From a checkpoint of a small mixture-of-experts model trained on Wikipedia: a shared expert of 128 neurons, 498M tokens.
Below are experts of layer 5 (counted from 0) of a mixture-of-experts language model. Rows are named router (the router's row for the expert), gate (a neuron's input weights, with its number), up (a neuron's input weights, with its number), down (a neuron's output weights, with its number) and show model dimensions 0-127. Each number is 128 + 32 x the weight over its row's rms, rounded and kept within 0 to 255. Numbers have three digits each.
Before each expert's rows: a language model's description of what the expert responds to. This comes from a sample of Wikipedia text that the model never trained on.

# expert 33
Description: Past participles in bios. Past-tense verbs and participles after was or he in biographical and species articles, such as described, published, founded, took.
router:094097121120128142086098139098132136110127144118143071115118195152105128135062176129040114141125167093133095161151128132130123182135102120160119121151112163168124130118158108117100199133171183145137145156163146113098105089119098115148139171090099154123077055139083109072111093173131173209152151135072142132089087097135151100120112062151140141098051093130160119192094115109057159139095
gate0:114118093118088171149115079099171149134235103086155174135152161184176133126118120144155121136141127113082142085139146119151153160115089131120178128100089146113123108116193118145137136207132164080159129130154119130136163145070121115121118100066154116089146108091182125118153076153112099089118150213096158150077130127157157107096125133094178124133126133079089117105152145163148177126170
up0:142100166130178079098134166168046142064038116143118087084106102087103167154096111117129125138095103144134102150141108100138102086146130094106087115175147124138146186119073143059125110069151093156098149137072117126076121078152100131148130137183120134166145158137050122119104121099125154121140101052124092094181123118074083149141112153205097132123147097158128134100090130116178114108146
down0:131100161103102112120083168091168183109161086133127149096085138096149193081104109141121134079117145060138148064141091127074136109101115140133133144157147151153084110137093071150198115149167146143103116139112138098078088139137117150147129145117141128096132175127138126077140105102149104145099126171158122147132144095138115130196166147111060173167093103068147051118179135165118145121106
gate1:107113132108130134154142107179133152154098143098121146099097144114159092156109140115161183126109161152128169154104138170144118069131138127102143113123089123124161142122144182076150143150079141149091123127138115068075102090147144141092152117164073126158091170150196173085146118046189195106114184148109136097146159158127131156158090138091151099156122085167070152142131101123105115104143
up1:054118164153106132206145116109171123143126144111095173126126130110122167137120180109131148156130143120144111136165096141138105127169136102046180149165078092114165137119173118079125129174099065120143105109171111122065101084168103160123132159132073118125082140124170159115169151070206166136146122144133113118132144146117135206163132107102121122151109123147074143111134104091099150157150
down1:171143112118133109128149104068104106102152120142103156132131148123100119129156099118086130129132105181177120087184108127150161093131066118105105170066128151196120082034190136109162077102123120173137112141116131051137173150149108124148131159122088059097138129098115103155081103190120140183111129150150124142077173135057132101136126155083122152086131133082084156099105130081170104138096
gate2:175173092064107114141088111162180163131071123090160163107081182099145122121130137106140104127144109122158102153102135193227123131171140122090172195145146101119138137096164154178121099167101063156072145127116124139103119187114126100174105134137051136144101131087074111135147123121150102157175124101182076137141106158078136112130201139069155126184086139106105089154120134101137119058137
up2:163124108068125121130090046141167146128076126069185110104104165112125142182097189091137142124099086122165072158067151174190135149196123140076142201153117113102124155113133125164134102135136058126055125151110141123119122165150151066169118121187083131175078179079075111162124111092145081159166109115146103134166104198092146127158198166057162118183054159141095081173154131111124099066137
down2:155123137152122110096052081153146107120117088145141147137188131204090157128087149151134144100135142099102146107103137124071114146119111105082124102124152090084158074125101120146173123119096104119082169181161140124079129117100160107175112154091135132151136167124200138133142124169112085127162138140084160115138090122205063123131132082133210167181122156123061124159246096160145138112149
gate3:114140107138144071133091103133144181103103070117115111157093124210093112110162153088158160091137090111145133154116166111147108082153146083069101111153154096117161204106144096118124152135151103146101138141130091141178103150103139099147022154081153128140122183106134123153084103137169172151161156108162122080034135103111124123177151155099094169167139110097148160120110162109128092145120
up3:117132165153161105165171085131143131135109091097178081176115151204104089101141175124139163115139061141120110164124168084126111095140148086118096103172112081149162219161161101158118197152130141149141140109148115126186072132145171104153073139133144137114088153132145131118078109118159132141169189134130109094069143103084088129187111108098092161148161120107154149166112142103116112141126
down3:141128076186141159097145088120125098117071151104135132077143132087149027160138110085113134120111087077156085119152128058153123159104116122100134147120124139125128127103162133177135114221133118105140160143137056083176111154109113130174141172113122130131082204126185070143190160132149137139132143137143137120212131119196140139193117083091081098109126132115121123183112149061151122095096
gate4:094108153082152112118087106063156162082148137135113122082191137102114161132120102091202139120127157122094116084119093139136121093088097120143174170106125144174146096142142181052110199174137199119099111125144167121146096138142075150144154104179178164073144154118082145149146150103103155111145064159151048104130118105124132164131111034149168099137163141105063125154118163176095123052126
up4:152177119193077133155144129187142121154139091114169142126032134139131092141097195155097131125142115163159155179112119136142135135147186137171065093135139111063059117180098136200132082099103096167128128101089091115106162136127159135140133151108087085146121067146192088149178155161128131145088138134106159143082113147092136144147089205060141125120100124140157132152158119149110165168080
down4:107084108140113091077108203136151073154232149166066160138158088091205141162124086123125082141123153078123175137174066140137120109090087194111190139097088109181110158135189134107112126180138145146184085100125110148113193106122114148137102170130161099167117072086145105088119148122163148110161068168095162146160131107093145118110158169134115088179089158134101205185161079071214069162168
gate5:110111067172102122145133160140138176162088158159153135145094127160114136110091206166043057171197153127170179125099152145121143145115157106126145090180128153123126098188176151166109122121145175133103083154158141082119143112169108083143197085143153161081109088162130112149124155083131115157114211127076143104047112137056212140103110080103147138103102080190173152128142130150113138095155
up5:137132073133107095138122095184066076131139077068131105150093142111153131151136091067127183102137118127079133184107079108134125140156061134174085139097095105111148161094132142138063053157183116052144171142076183137112105142115128177091094108086185160177153139059127094166123095133145147074126083130127138154114118119193139143157194146099053100187170164083060096156071132113114090142163
down5:168186156114141153108138106073150141137088115141152148155102103171095093154081157073099106087135099125129150116075120087141180153096174130104203126137112200146141089160116108110083121165156118088106080133097145084185153087053150105077180136113179150124107143166154141114135173109155177156139145128181126115162145136062109117085131107084140098089098120112133138113131079128148136115107
gate6:122194190142086188106056104137125127182187132124137167132067143149084169090140126172169147142129148129073122137179147105191154114150141083084198096178107142141154123074109109065100118204079091068114159168173112085088152114121080103137140078094100070138149084071125179139104132131070138107082158133138168060149076097163122122179072116071155074102076183171173133205103208177138182176106
up6:119139144143116187111102121146097125141147135092190116110099128184110169125080153141183169168139149127106117158142114100163163093140116131070191120150075156135133145108170151118121150130086077077113183171179091074178147076138087154105135110088119091103133090059115151144146121165109109193108116169125115083106126129162126124195082079101133087082124180125125142183094172112163195181179
down6:115099127144214207159139140156132137116141133167111185134069162131110125122120130134112158149100117134154129152161142114186112086143173153151098158129131143087097142127153185095171139176146151144157147158119124127109159139107160099148120145127087132094132152131100065108028148099101079097139059160062136146183065105139117124084206170131105135125182077092166151059137153128106153121110
gate7:091135031117084117133183171110116150124160096129193112080149166122091120127118087105124099127136116156086150100065140107177132163203160185140115132112109150191124151147157156135184111142184107160109146098155083126131156125136109135127135167172072147128087140159152140085141113108161128121172151147120148165067172119108134102137174121103194145110180119140111062090153129094069101142152
up7:082141067126074135126188144139105128148173142125185078094129162119118122156137128093111115131114113175124148092085149103190151136165153137173122142080082167181109149157154137160179113151185081165111140103109091116165139087135097132134125196178075144157125135146139126081156118134111097105171161142127130163095167169126093111096161082156161131120165127130083057105112154118079105146153
down7:113081117143086137099164097156101132108162112126104167098126083116091103118105134111091138095061079114189119165116160082122127109134072095156063128132147120172140131145088070099147114121139138108160139166169131156103154103153153132141134064106155134150132151166148159107182129112193165082137100163128142134140160138059106097117146148142125063107114089142172088157173129098121189140071
gate8:114169163023171143123105048034138155167161159073127128139118140140139146112096140096100100085109155192144113176120123148158122212115135166110114124091101116096164162049143161129155136101098109171143149137160103077072127091164150114161097162157111124125123134172147137113129099089159123101151074111120147126127140165111120099106123097108147122139099082063094105103125111128113108136077
up8:173119059174084113130197145134137084068120136076144127092137142122113178200188136158104104146176124056121166094095129077062101074137115085154109162167128170164099104153124131091066153139244111145138055147117173124173173110067121084114157087084099114136141152083156101135093133164118145137183163111123110150095186148148076139129179139187158078154196141192115156184153158134131120110151
down8:150062171092160113157112132112110144049056141142122136125109175119078135145145129165178121179157146147094181101154098136129147140129113150139111085133097192135138147142157135090082113151121095104131110135098071113151129107172105111151198096117151152141172130144138092093118126110107128140167111122109145113144127105140184163099135124092164116092176144151136131208175126162152161141165
gate9:096081101091158154098123117158123110161149203132099090120168130124109131106141092129144122154070092079050148125142090116167111101120092150122162158132106120138115144152096176139180139183091154071077181151120138167134136164140108085172100099160148159091107171115138114124137084106157068089139153118091144160119163162157117145078084040170115115145135116147135137132109175125079127144138
up9:152184132160145106160130146128097123102079044082123158143076147138120157148135187155163165105167157150143092166143132137066156112165132117119088113104169136139128117102170081124076146085175105185178081097175123150133089129117150179059127152137087061148171079144121119126149222143102178230143112150166160112150100112125177082153154166073117104122120160166124136088158135115180144156154
down9:213150150198162117116113147101145115156140118116082074150136156140123086093059184118126139178132129090143155086170190190159101131151102101135119131150110144107114138213094115064149135113170119097047130137075130132122156194170168113211097099133115098127182107168159147106101129070127081066117113119180136078163122072144118129098128130192150177160123077158193195103159137143123163193113
gate10:152112090119139156181103133139156187080156138080136189062135133085103077121152119053080149117113120123147135129111158108117145100140105145175161140147084157104169062096112102149154100124183146200103110089115057164139077136107105116124167144140115104062142145144132097146125141121135151116091150107147093183114145188127149115156069127082147174172116129064115153112188141174136134111141
up10:168119075104106117155122089110172133086161141172158151088126118121084036150169136107128061129105109105149154168142096095159106086095119135156150110164055127102174057157144119108140087139121135189124118152128065179117091155114114099133143117151113131090123103151132077159119136142124137094088105083134140161109133201128156099152046167079111157158139082091117163104154103192153175109119
down10:119120144169179132149095145104106068165119118137041079097130113117105131121129164175133197092042161159125131129147140158132151153081157131114105076174123151097077098079131149104139145174131118153082128115125142182128082114095142186161130105149112116122121127079133094115124165183075076154161077175120126143237131075181132145074144085144115146119133156093143134175121151093088191082145
gate11:081134132156157088186117131176156149122135168120131130117115098146128125164119129094129133177162134072101156098079136163109099152092177142120084093141098138087098130124156150108107127118118168149104116182136064124124114072138149103104141137156137074090069158088118114142142124149184073089164146092156086172129122071182078147118126146207099138111141071122143139119128164148094160189115
up11:133122205200143108131121175135158161134183168101161150074137135128135183120144180150164071130102113035154108104079086167126063125105129095150032104116104173145120158092152145082114083153155152159138068146095148119109093114172141111092149089128162074134092155139120138093187107142136093172122160107151122119106112133107142160116123132160163116111121142119073138148122117179063106172093
down11:118139103114210142086158112089081122105111069141121077108117141149126090117095086167131091132140130162121146139115178124221154096061172100138224135142135038118166130123160107134104157125119147139203087094118140092168179214155085103163086119133183145144133184135166153131093136178114149099109188084195144142093142085199127142155158116168101163135101142161121121090092143162148116069162
gate12:101071090142145124078091132170164063162134174086111108115112080159142188079100123178120136179182147134093135137129104092163114115107143113100122136082120136150124092164111151157111090126106170146123152110112192108131123103179099127140094093105195113126155177122156171072129123150144174126096130172059108104102073175177174158216085144180143142106072110134135126142186106091107131148108
up12:176222153138119106124168169121098175126116080136159143166120171120100039156135090101136162118084128127133063160131216114110147144141129079137127139175142151106104171084096172136117175119177138130107110160125098124120110154089148153172151115144105135122086110131054139159166126138065072142100141175190180156128168080058104095112084126078081109111142084093160155157101155165144154111163
down12:081109158041140110133173119136146101138105137099176108104151164107151128089109100158194173099137217110141128150102164098099079084135119150137124153076110081152109154144138120130099121116112089083133152133118080100095123129118080138125137159081138153144146113138204144135129132026079154104151060168141162165084149127096093136115118156141111162071160121074101110090168120116126135183107
gate13:131125110181069098096097109138157109137126123088162183149156098090187158123091104071162130136218134101123103129124103095112128143193112166121151143105162146104135131147083126099108151178094102104165124092110096108088138150090173159148094136097104153132170150155146180140173101138150169087156082098152092115129185163119121100128148132139135048093123104139170150153059126086129096121183
up13:135126141147116168147061141064071131147145142187131068173157190127113098101145099165156134131088130147145107110153114087132130097155177151119110148141154195141105118096130101142150148126099164072193116071156088137134159138094112104123110099201139125191110144141099127168116100106182149133162109144118155134161122109206112157103158110116146138123104156107146141201172140058123088153115
down13:118135099130078083135141094172109117118148112103161143065132114173081131069110174185127126178129112134133194144096071189104156177119119154111163119139117138134138141118126151083161113151096132168090136135051160126125148158148102146140086187166107105140122135090092117117150095200105039130151123143090159165143113114128135135154103113090130173137156117129147114179107092124143108088187
gate14:163129135123115092145114174118081146207155107097128064096141103097090116184129128090152122153111112169090128161120149115125121115096121114083112080072129103155077110141171103101147091117104128150111147189095153115182141129103116107051124161086166162129122146111123105096116138183110116095119082056135124126108081164095082135143110137123128169091148115122074130109093098170080149135149
up14:176112169125116089133089199090167129181124147100124122053147130153100132183166141096154149142101131170077115111120107121128154155112095121112066090074165106140130134157183107113210109112110135134104144178102135100145114152115114119069128155121153168114123161121180116069147131160095109074092070088141108149114105150119080164165101124156111162133126083098080120082091079157099093171136
down14:123139142096139198160112170086080154122170147125140169093109125169090156085153173108129186088140145139116121089197142122078091103114143110140151103130133184079092175148125113157127152109136113098155115104181125112084119098158154141066151132133080088117134106108156108107085123162110095119135165156075149155143139102124136172162133148086163151096151142085105121162103158172132109165143
gate15:122151114092143141120090140139168217101146142165159114171123097110148105144170082152106131138127121136214139084132104112152132112116120104182182129127183105165116104162164115082132145085120222127081093104115166130141144135136147114115069202125108176190171112120070053099169116132203101129139154140147153081126125101061124139133171162133105137125117125055076129104097072080117130107109
up15:160118120160167109090116133167115067117087159085099143145128167150117151132061115085092129078081115148053138148099142100090105098112069148086081169159127111087140105088073147152161119110156050119123129144136095146119119119100123135138163114099138068023090113143161144147070164158109145147150130180137119159144139161186118109110070070121173139137135065194171150102162181157150128136155
down15:116153168113103118148127147134110103142116110093061158103102127051143124149058110105064167105091184081105135158108083097062163100163154112088139069091118098158091142139144102110063107179121133072154120167164080168097114129165099106097097143134136062079161051121125154106121118141121089099154098158107100096097120072119143134128086156073115115118124117129137106126108157114130143131157
gate16:145123090144146105161151105218136101135110117203109121115087122149134156077137163163122144180167162117109111105096108097152164107078091161098151133095086115081181097135157081133083150135222105091135213165165172152129141067148164069143146103096091126143100141124124168151150098127151110183125114086131104121112069173139135122142114142116124149203144171120137080176107081108195125139120
up16:098165106139133182094147134030125113135165089085200157125167153104078120122086125112135154094111132152148146106130109235133079127188151140133096159157160192133114076111087109119134133137060084131115088122076156192128098092162142159096076081121130084117191163121181098149126177104157181085123139152120108146168090139120126087154163193126131063095101095128116131124116165113135125122115
down16:128171101123138108111172107189172134128169094154142110179101149110155120152113096089114143212133055062151081118169100162129105144063104102122154101123077096142066119132109147130127151123162161148152145144194152105171151097111139091075149068107091140152112117112161152169128103199096146128097161190107139181090179117120148140177108190129140124082199157185143187115196099120168110112126
gate17:116124109135121125187147095126127161115173091132117115138120139157082128067135145149101168159155141167105124112062140137108147153084144153199126083127007095120117189163066093086098135102150190138111122099127131109138087107122115163118090120092170131196155088098127161174105148079156107108168180100088148139211124095110125114139149122175134150149134126149172123113143111052147134089128
up17:115146141126147087058141086161156120094090141123140112174156109112144176131124118168082121131150120109119114085144121090182112132088160129151115126119159161129199062207103063081175139185119134140144119084141179093142153159131135134195100104150086126155187087141149128083188144142094152128183153117102119074123133144146142061147123181117153095136150128135158177060172054053134099147127
down17:162153129118162081148154151113052102158163098122111136119125136078145091106113146129189136180161152125193162142136140117084107113106142090076136086107104149127096164161098166129093144066114124057175144096028154126198130118129101161120115169131150133125066108136103158165118154116119130191093120127122129139184130146089085132097120121094107139094142116123155117125146173127173143102117
gate18:152160136090084108144171136159128106139119125096102163149135109128152133185154150137137088187101160171129160143196110148067192161084121122081103108140100107108096137142114111088120114118133162110125170125154101156115149094146151137127101174134106072089132110124107133116118116090181184150096060108118133132130095119138102095120113098145126071095086108160131145162132121105108181175115
up18:115094148142179154105106130099099102129160130142175106116126129135098112092093090134162133068122113134171105113082129120159071114176113126159193131133167157172164147100126147128117129168154102138119072145088081108162124168104089160151134073160121165139148148125142160078083145160084079126137154143145117128109125113104116180105132177114115194165124130067114140116125171211137108072170
down18:127086163173154139168072109043133114094120139151135163217223099142078155129083102176094127141139185141087139121136086162159079194162133142113144116156137130101085097131112096128062100109141085076102122086103137139124108083136123095102142161108188051138131118145088101166156079101144120090128146169113159134102083118134132162068137126186173145168107181168135128158100185144104121122111
gate19:100092200145161135146117141056108071175144129157168122104112187165115183159140134111123136071082196120101148090152123176150125064170129105131141138151132171113188126149108146154113143099124120193116113154116125179136074094124095083131142112130144076092170148124171112100170110146123115102137129160094096131103133090137087138162133104138144144141165143071102106169171148198123115101107
up19:105119131067161112130083100115115131107134090157110106143171162131163167145145135108108109152100135177095169133133110165114095080133126127108137109214148143118163107127083073085095131108096152171153163183155141184152147137118073093135086142149110092050153108126171097116151169151092107107107074149101099196113105152139104142164091134120153178134159148103115145119167115163164087160151
down19:107066110107121122090128141124141164140171173127174115110086046107136113075113178104109097114095106132133088131099067138120137101108061124147091104095115120068093122116138137097100118136149167103065107123133093151163185110103132113096158153117115090139109145144098166187103080108130146155110087135125116153103106184139113152104104166114083148116101127168098080155060075093119140071134
gate20:150061128158116161142135149146109136154118108153168100070136187131124149043090163080080102146104084148113063140138111035126187147099147072144177102135122157128133158036153114149134152125145113117155114127134155126153115137154183133149128139191153119157106188121059116096104155123199106154154117103147115186144150107051091145092193105085117147129127119119152138185130142082124171121173
up20:145091096140172147142150060058167132161191130078086177145183128152080112168137111173122092144124185124124159092144111148091116141150121141131094142141116096153207118153094171125102122107122112145183132111114100071088126109079103125109151136049096109090062146081168169159108121163107097178102127114104101087118142091163130135110147105139142095152117120154111112109130060148119079109097
down20:105128120180106137112124130159128125188173119177143093138128126153132145126126152150078098121130095093155140118096110151188161117100169117114112098062107174102104113137161113162063101143109121122157108078107121196178160145119133167169131111132152132167175120118072158071139151113128109145128132101157119133107140152105154115076075056120100132137140096171141080093098118066106098052140
gate21:144127127167150120132147163118155133113105153189130134088135147179178098165092208099059096192152141153222147129139125115066111153086115175137176119129070149119124053138127153157176148205104148156117145074117061129114167164092163168151091066177129096134083139174052135127142104097116148159087132129152106141117128135120161156153153092101128104067105092169157112169123046112107160127157
up21:093094149149115143117110154110134145064062106173031141097138182148150107118160164151073152126106153192198116141188098123137113140133114144172128165139123178121169126149122100119081147192133173160086132079154122132141184150099099150177120112138082126049096149137095091126115132068054094107089117126138100179123122127112136203159119099110094077087142072106152112097137135146114128085133
down21:168188083119107119095035122093120120155108144124086114133130118142090123117108069139129132143102097099069140116163150159117118133117129157156128064121120119092092174099149161105135111134111146089119148090094074156083113098186077081143106097126079180141135151188185158142144174143083140134123132136114181125118086167096157129096153180183145075133136135083158105097213174167133092179084
gate22:078136194117159107106098156145100138106125101093090162156149101089190121097080130152146153129123135060104188141109153168147072156078096097219137142140093166120200102084193160055102124139147129097190156138142125146114129102177104152131157135130143138116095204175126124114180082105136094115138144135085142145124100144099159114126082152120115122073135136101137135154142204140155165114111
up22:153146118139172070029115092104154127146121131120102127127097143110117155109111113133095099190147121161156189151114082101141177072145139161102130194125165119159137138190121111193114145136180068138068156118183093137148131123135150066088169089110085143089161046099096159109011139167112204106073117102105146115136144178121094124186104151119090150104139060169120125074132093116097158093102
down22:121148131147074146217096140134158135119155177094090113130144112091137197115118123082134146062133119128121151072103158122154137192137069129157134110157173118094109155186132170136193122094115174119143162099062199149144104174128133139185140133173129081122161181131156141156145117135132196122100082157088074124191163183122143130059101130165120170098151074147132082120165094168105115146095
gate23:142128136123091173139170108151134177145199130113084111092226206134125130153162122068160151142165139133152131130122135169137067146075132113077086143139136080129151114160106142059096160153103165104153106169109182102152107163145157126104116133115143120166094113143123157145098113131149118099108109052106092117141166139157137201150095116106052104152086119140098114214146112143133088069092
up23:128129117124117173149162123124151139127202127097072106057203203178113102126166102113183145146173129144152124135096144171102106133102158088070085102183128109102174109168127122088122111138143179127133145168127145125162144139137147129117148136124173124149058094091140141159118117149123104097089139077124105138138166132197111197170087116124065096137078138121130145172143074144113091113118
down23:119126145134217116158112055104106078100104147142131125171151120145130111119138149133099070114188152180074113169163156111204152149086168131191122101101217151163116137081154083141178112152048090140113144091141128132133181108106118120124159152076115094084163121139151154149162197132118140113093098201140091171119100089068113069109145074088136072159160138165160141119122091079123130067053
gate24:157123145149151150179149153174116201139145160152135085050164109052121113082143100150135083129167147122140140182109124083161155140122146175125089068107102125144171120123138187178161158134160106107167097138156125171158097143127141105108101150108067121158102103155164173163116132173118135168136108133168117168129173127106148151072130107109131072172175151096113138190154142200178125097167
up24:164120097165178164158116139175101161094203115127143131097178115072150101061104149222145073154146139157138160168104142089128155156154150190142133111094148131171124136092120148158143110133129132096108117148157170141136108149095139091104120098131121132136143111141167136087132114111135065171113110139107191155204134125137150101082093112079132116129145166140119149201076128154127126124158
down24:102141112088106129143160133157133120130084091112122184188102129137129128160139111128116097139165108084047094103112095137153144125073095091138106130158153090202091108106191116157092099101112194161166130079067106114197135147171112108156074177156115154089094131192136146072140111128128120121149120093136102194075133152138128127209170205131117151115145118157095134171102093178176147133146
gate25:128147083118102076141186093171155101127148086120108137182087145113119176202115092218133089130149113214083161117101185125170115123125140087173120130155127127127151126120156143137151139087112141125159089152115114101155152146170160074118105114169113113091151156213164152120136156132147152166153136128041178155125111076076174121144120146134174088077175147150109122098117153094124148114102
up25:172092166149159200170103138072116176138108174111137117129160105149079086083163147054140161112140157051172101121113070141116170127135127132079127122127167158114120128131093136076142112180142119133108137107132134122096096115098126137151163122095129144170102082064065034120131129088087092097129077137190072120108153163104113166094163118126081137160082092122150156127112097122104106124164
down25:139159120078115121169133103154155108146164107055107102159130126182152146124105172164182099118131141130073168123094131146102150141128100159130089140124111114195101138104093138133172102140135115089148110134082119132145137099134118140102190126110140077190107146131143147091130131104182221148146169122117124089121133141086093113153136105122142199187167174127115075146088123177147201109102
gate26:127134112135126101171111104167124125157109144047175179091192134126162123121060128166125125099130120129112175168151138083147071153110134106136127099088109149126120150081119170087140136148110149137130137167200189135161110133132175152135119099120142158158144176150105142110122173168121139167090125150114163106112101107156133119115116106096131157123144176090114147157171110170152178134175
up26:114066130160113114138110168101118130123141199193149111135133111154127074060147154101141127140134152109166090138149109126113152146120084154055158099157150142055154182172185083100129122140116131176177215153225147145160117175138076118169146109114137155116180183100165143115074127111156070146145104131128111168155120168140114122111077123056180101076160111119131144147083137176137130116148
down26:121119158109108108139150142170160079118166101054134128177145112146144124105114152088072147087163109099074108162111142112154094059181011211133089160154089142136121163107142116119173178163164150084188155130083160090129097104143091123092157123173152116175118143179144204092114164117137058102159131128048155118177131123117105139133183150096108131129127107101098175108106117152122105143194
gate27:053148162135080145157130149092116144138120097115141170150083125144148105103169131135076155105130124112135188121066175198135130136150145139139076117106135162147162104086168152118096120163100136149103095106095186104138019179127148169180125065113118182114102109163141085155152111099138191102168119150121095129096088095133163095123125131104106148129063115169124151151186142085103113177097
up27:071090179062172135160084095128110121144124128120178147135114131109159108124110134117114163097163205116124115135134092129128091125149131114184104122086125164055138079145165106127107107115129146110155164107112129073167034166131158126127128127132118152157174154099195115170160092108127188130154121122121156138124097112178156085128132099104113087156064153116113183176177107123110142192046
down27:114107111098175187129158178123135116142152105144110145077146102190203097114088133127105107094146116136145164100135098098095132121130126077139107100133135101165141175144123064096152114151120180096148103055114139183061130118188044060100098105112187135146124117150120180163136092092153171121136114158078071113124160167072127139103082102148142140126093210116126092127132103120167117134132
gate28:128055178147109134151174089116138123157154140188158108166118171148138096078077147135135177202118140077184128072113162113163137151133163131138173094080079130088182111127147145089084181040147140161113099089130167096120147127146136108167103057135156134117087149081155133131156107139101125056186161156153082080163201114099072119157112120203122059118167062122114167190133114170130140074058
up28:127130069119151127077058144075123156115151154167079159137096111082120133135163092147160082065168120153119125179114133127092161100123096135176129112118134104122118124105113132127174080195132071086148134120121070162104102178087152116185148182152114142138135087167115091094155137113138101165102141065141159153120049136147151108097113103069098156105074152082091179089111152062137108193133
down28:120108127123164204098164116087170162100092147186164067116088115190099157094150166161133170171177088077096186096159160135128118167090058114109161106095104137092122114094120168111162103121157156098113166122215131119114188113107187174158120142127135157131042135085104072138145109183113182128161133140099146112116199070170165136171135093120071120151193116100146136093098090122174132117116
gate29:099140134087148073090205175175077127131147160144126100150116159142177101114112147226161153143156144081169156065112088143064064151114122116060106076150122086154132072120081147146148151098147091112104147110112097120195107086109135103164126115129103184171164091137113163132115141149157147178178171136147158155103106131094155099135119152147127100116128114169173210125082119071133134126105
up29:140115142154146167146122053077162064114121100103126147101182145082116130176156116064089078127157147166154132187143122149144168112125197143157106178134148109154136148136130174122099100170100162164109094069146175114120156119140126113105096106148169078114110149094150114130144083103164177109138043098126113126160166093156097200110172156124101141164115173124088090167149154180134123058109
down29:143108100145171140172093189113120159144127156121227194084121132143147126141144155126092135154119124104154145137105123110154182133174139080118134138129136165148188140128105153092103091172075125176134088115156135130171151130198156116093157133143175092102171089096098132146085164063142167060089130105113117119069069116084145102139146154091144140121143078135165130084125147130074144132206
gate30:157201136149081062137100115056151145110195129058129099136132087083122180139114155209126111109081200058212106138174139127151093154141146167107123078134182074093079173138135042132136218108142136119091145110164135158197118114185129113094142103151079142136149181129140160105133101094149106135123192098116144156153089111146126130137126139149139147093172110145101148051167099135142079119123
up30:077092130089166147148136154187104155143110116038081169110096169138128078123119136086160095192114052157122148156079087139090115127136133099151084163133113138144110100109107130177158131128145116092145167161157117150078145184155116145126115157084150135116051159097120169115083136071097171073065044102128133125115177127085118136187172119137130148127080048127162128170067160181072159123144
down30:114103080088138095124091127116100093143114185102114193106110119135148125108165056147149165132149103152143106174166080111101104172121155139102088084142117174157138124118164120100110210110073164147116106113107168143093064156078077144136084153117139093120174073135126081139174104118087158119158122161096139176173150157131099151124126107145078083138144152134102096120114119143143133145093
gate31:106086118059101170133156219129149143085166139157126107106117135141151182118103147139208147138201113106128150106104142173108174109127174119132073104095166125140170177078085128105085140216117105165163133107159080106109065112181134139079176123168118103114098125135111129104129096142157159118113111105150190152108145070148158207097156164115181163114164131164190116134128138128146147143147
up31:114096079119127101114083154088128144118167157088152113140144106139138108112106107163113160091117070124141075103119112089118129136134156106046205148132171112162153167109157156156134119113150152102178106098178112128095089134137098146102124125153076133122113116131158178157116147128120087138102166148112135116093146060085152138147080079000118158105103127119102119114110138181107100158134
down31:179096170130155153134068096094146174104172131113120102155083150163106165159111134167103080143120091101159084070124185165142110169103091128181141131173140130119098135137121144137112085115095129181109117189072113100145163156122114099082141111180128126110089151092154120115163123135114140102115147170182111170128108136176132146112125147096118078098143077138135155145138171095133122138120
gate32:097177111129179147086165134041140130120143109123122045051095074096104093136133128108170157147163125189157137114128109080160171137187107063104107109196088072148174145118104099149140138171134086148171163137140152175198138115115093132090113103117126188114117094099114139164098125159139117114158116078113120084096119136067129096148137124113122172140041164122202135140148171067131185113137
up32:150093172130084131105050087201103107128101159122147172219134145140127134096143140156120115140099123077114159099132122151148144129072147163169143108132156154149118140146200150061079116063102131100132104189121123063080120099144145103161152121184140113134134183174150119095137111100093128128120115130109127191154136130161149091142081089127089161122192110119090107116098105208154122171129
down32:068109139139108144144148042113150146157133087153118126134108142144146090147024120139110156150194091199130089080220072132160179147103155147146119144090076107191081088195116167102111100133152079102130151140123129116097143139133100115068141090041140104101100102138115157130092093103105083123057139143072152096131096160082109113130148106139133090121118128122184152156115097170100119088129
gate33:165154163129127123110097133109093163152080093168093118108149138107066106137139116108092079111108132153136115123160135122168156163150112137104078100150153150067104094124176080196071060105132120127173119103152128160167140130057111173152109120164089109125174071135142131196131203127111114197157070072081135177085080075117151145127117182103085111100164148086083138105112160090102118161120
up33:107103069108088061144123094153143136087141133137175158132121120159153081174111152132188123115148179089164125166126127104082154072124156128102176184081088096132193180128133179103132144141128139147102108187081064118055142128158105115063119150156195119059090175119106155093131078100203093105141172153133124073094142142123122111191119088146130152130064123143215116136107120168096128151099
down33:084148116028077131104101120167078116124119156134111190094116152147083194125122142096175180122079198079121177128097124124085130130131124198121056179117124116112107150059100144088037123164156070115145147143143123103157113131089152126111112156111088138126100101184120085129097191146156144124163127126164173103140126181148177151110161162172155138166150177078127113140103098112159121153115
gate34:222142129043139166124114146152121088180113127128101079124123133090101082172110207159080193171150156131129116099146157164091090124079155094110142069177137134133092149111119125141114147125157115086084146179117139154127124108175120094140154188166177123174146159134098157112182113093089127093121139183134145108104109077168140114158152114145142151187144145101149145185147106166143099149089
up34:133116166101077192087074104125120118168188137110158114146082164123104136172097128159058160096143140107141144162191107150179124139144116123117088112152114141189185145084133118136117182182179096157150168155159094120169103134194192129126083168177151128126126152115116142072112130095122098137178155084125103127100131183156134117170153100140164141104139113102128071174116095179160112175130
down34:196118110114131145085132110141133148137156022147177110136089114119147113135152085111164154137110098115180175070124148114228142151086161148064101143147082065174119178107073177157179129147169195156153086105133106088136155138118124059176095110103127126134108119104181178149136079182125148136055124132158095131118103142099157099167108133154138141145166060102131198147139140183135134084107
gate35:136135182189077098113132132156125125140119127198117144168177115107170073138188106169124097071176132139196126127112147115165099112119093173145123064151137150100105076116159120146070155116151106124138180128123181158126139102165179120147098108186149136079111088220141141156159153199180109120124134087126115120133155117124159110113149139128104061136138102195104108125093054108157109102046
up35:095135168164097102119155120141140140160114156130092102140173129149183128151160133158133084061113137110182116155090159110140119137119118163149129125150183121057132085091127156094070161107118120101128142107100163138108146125170189130148125173178132128105118100190139144138138166199185123148131156087132151115160154124159153086165143131147151062110114120206162091111102067104141119095045
down35:142129185139159124114153097104126163156093099090190161143159168135147152155130111128131107084033144148143118119132139148132113098158096198171126209125176113094114123130115171083106146128134175090172131109102103093112126122135135113092105102170123170131148173176114132131134172089122078110168152142134143150128135134111102169118069141110137107138144143124149165118186136086114095192086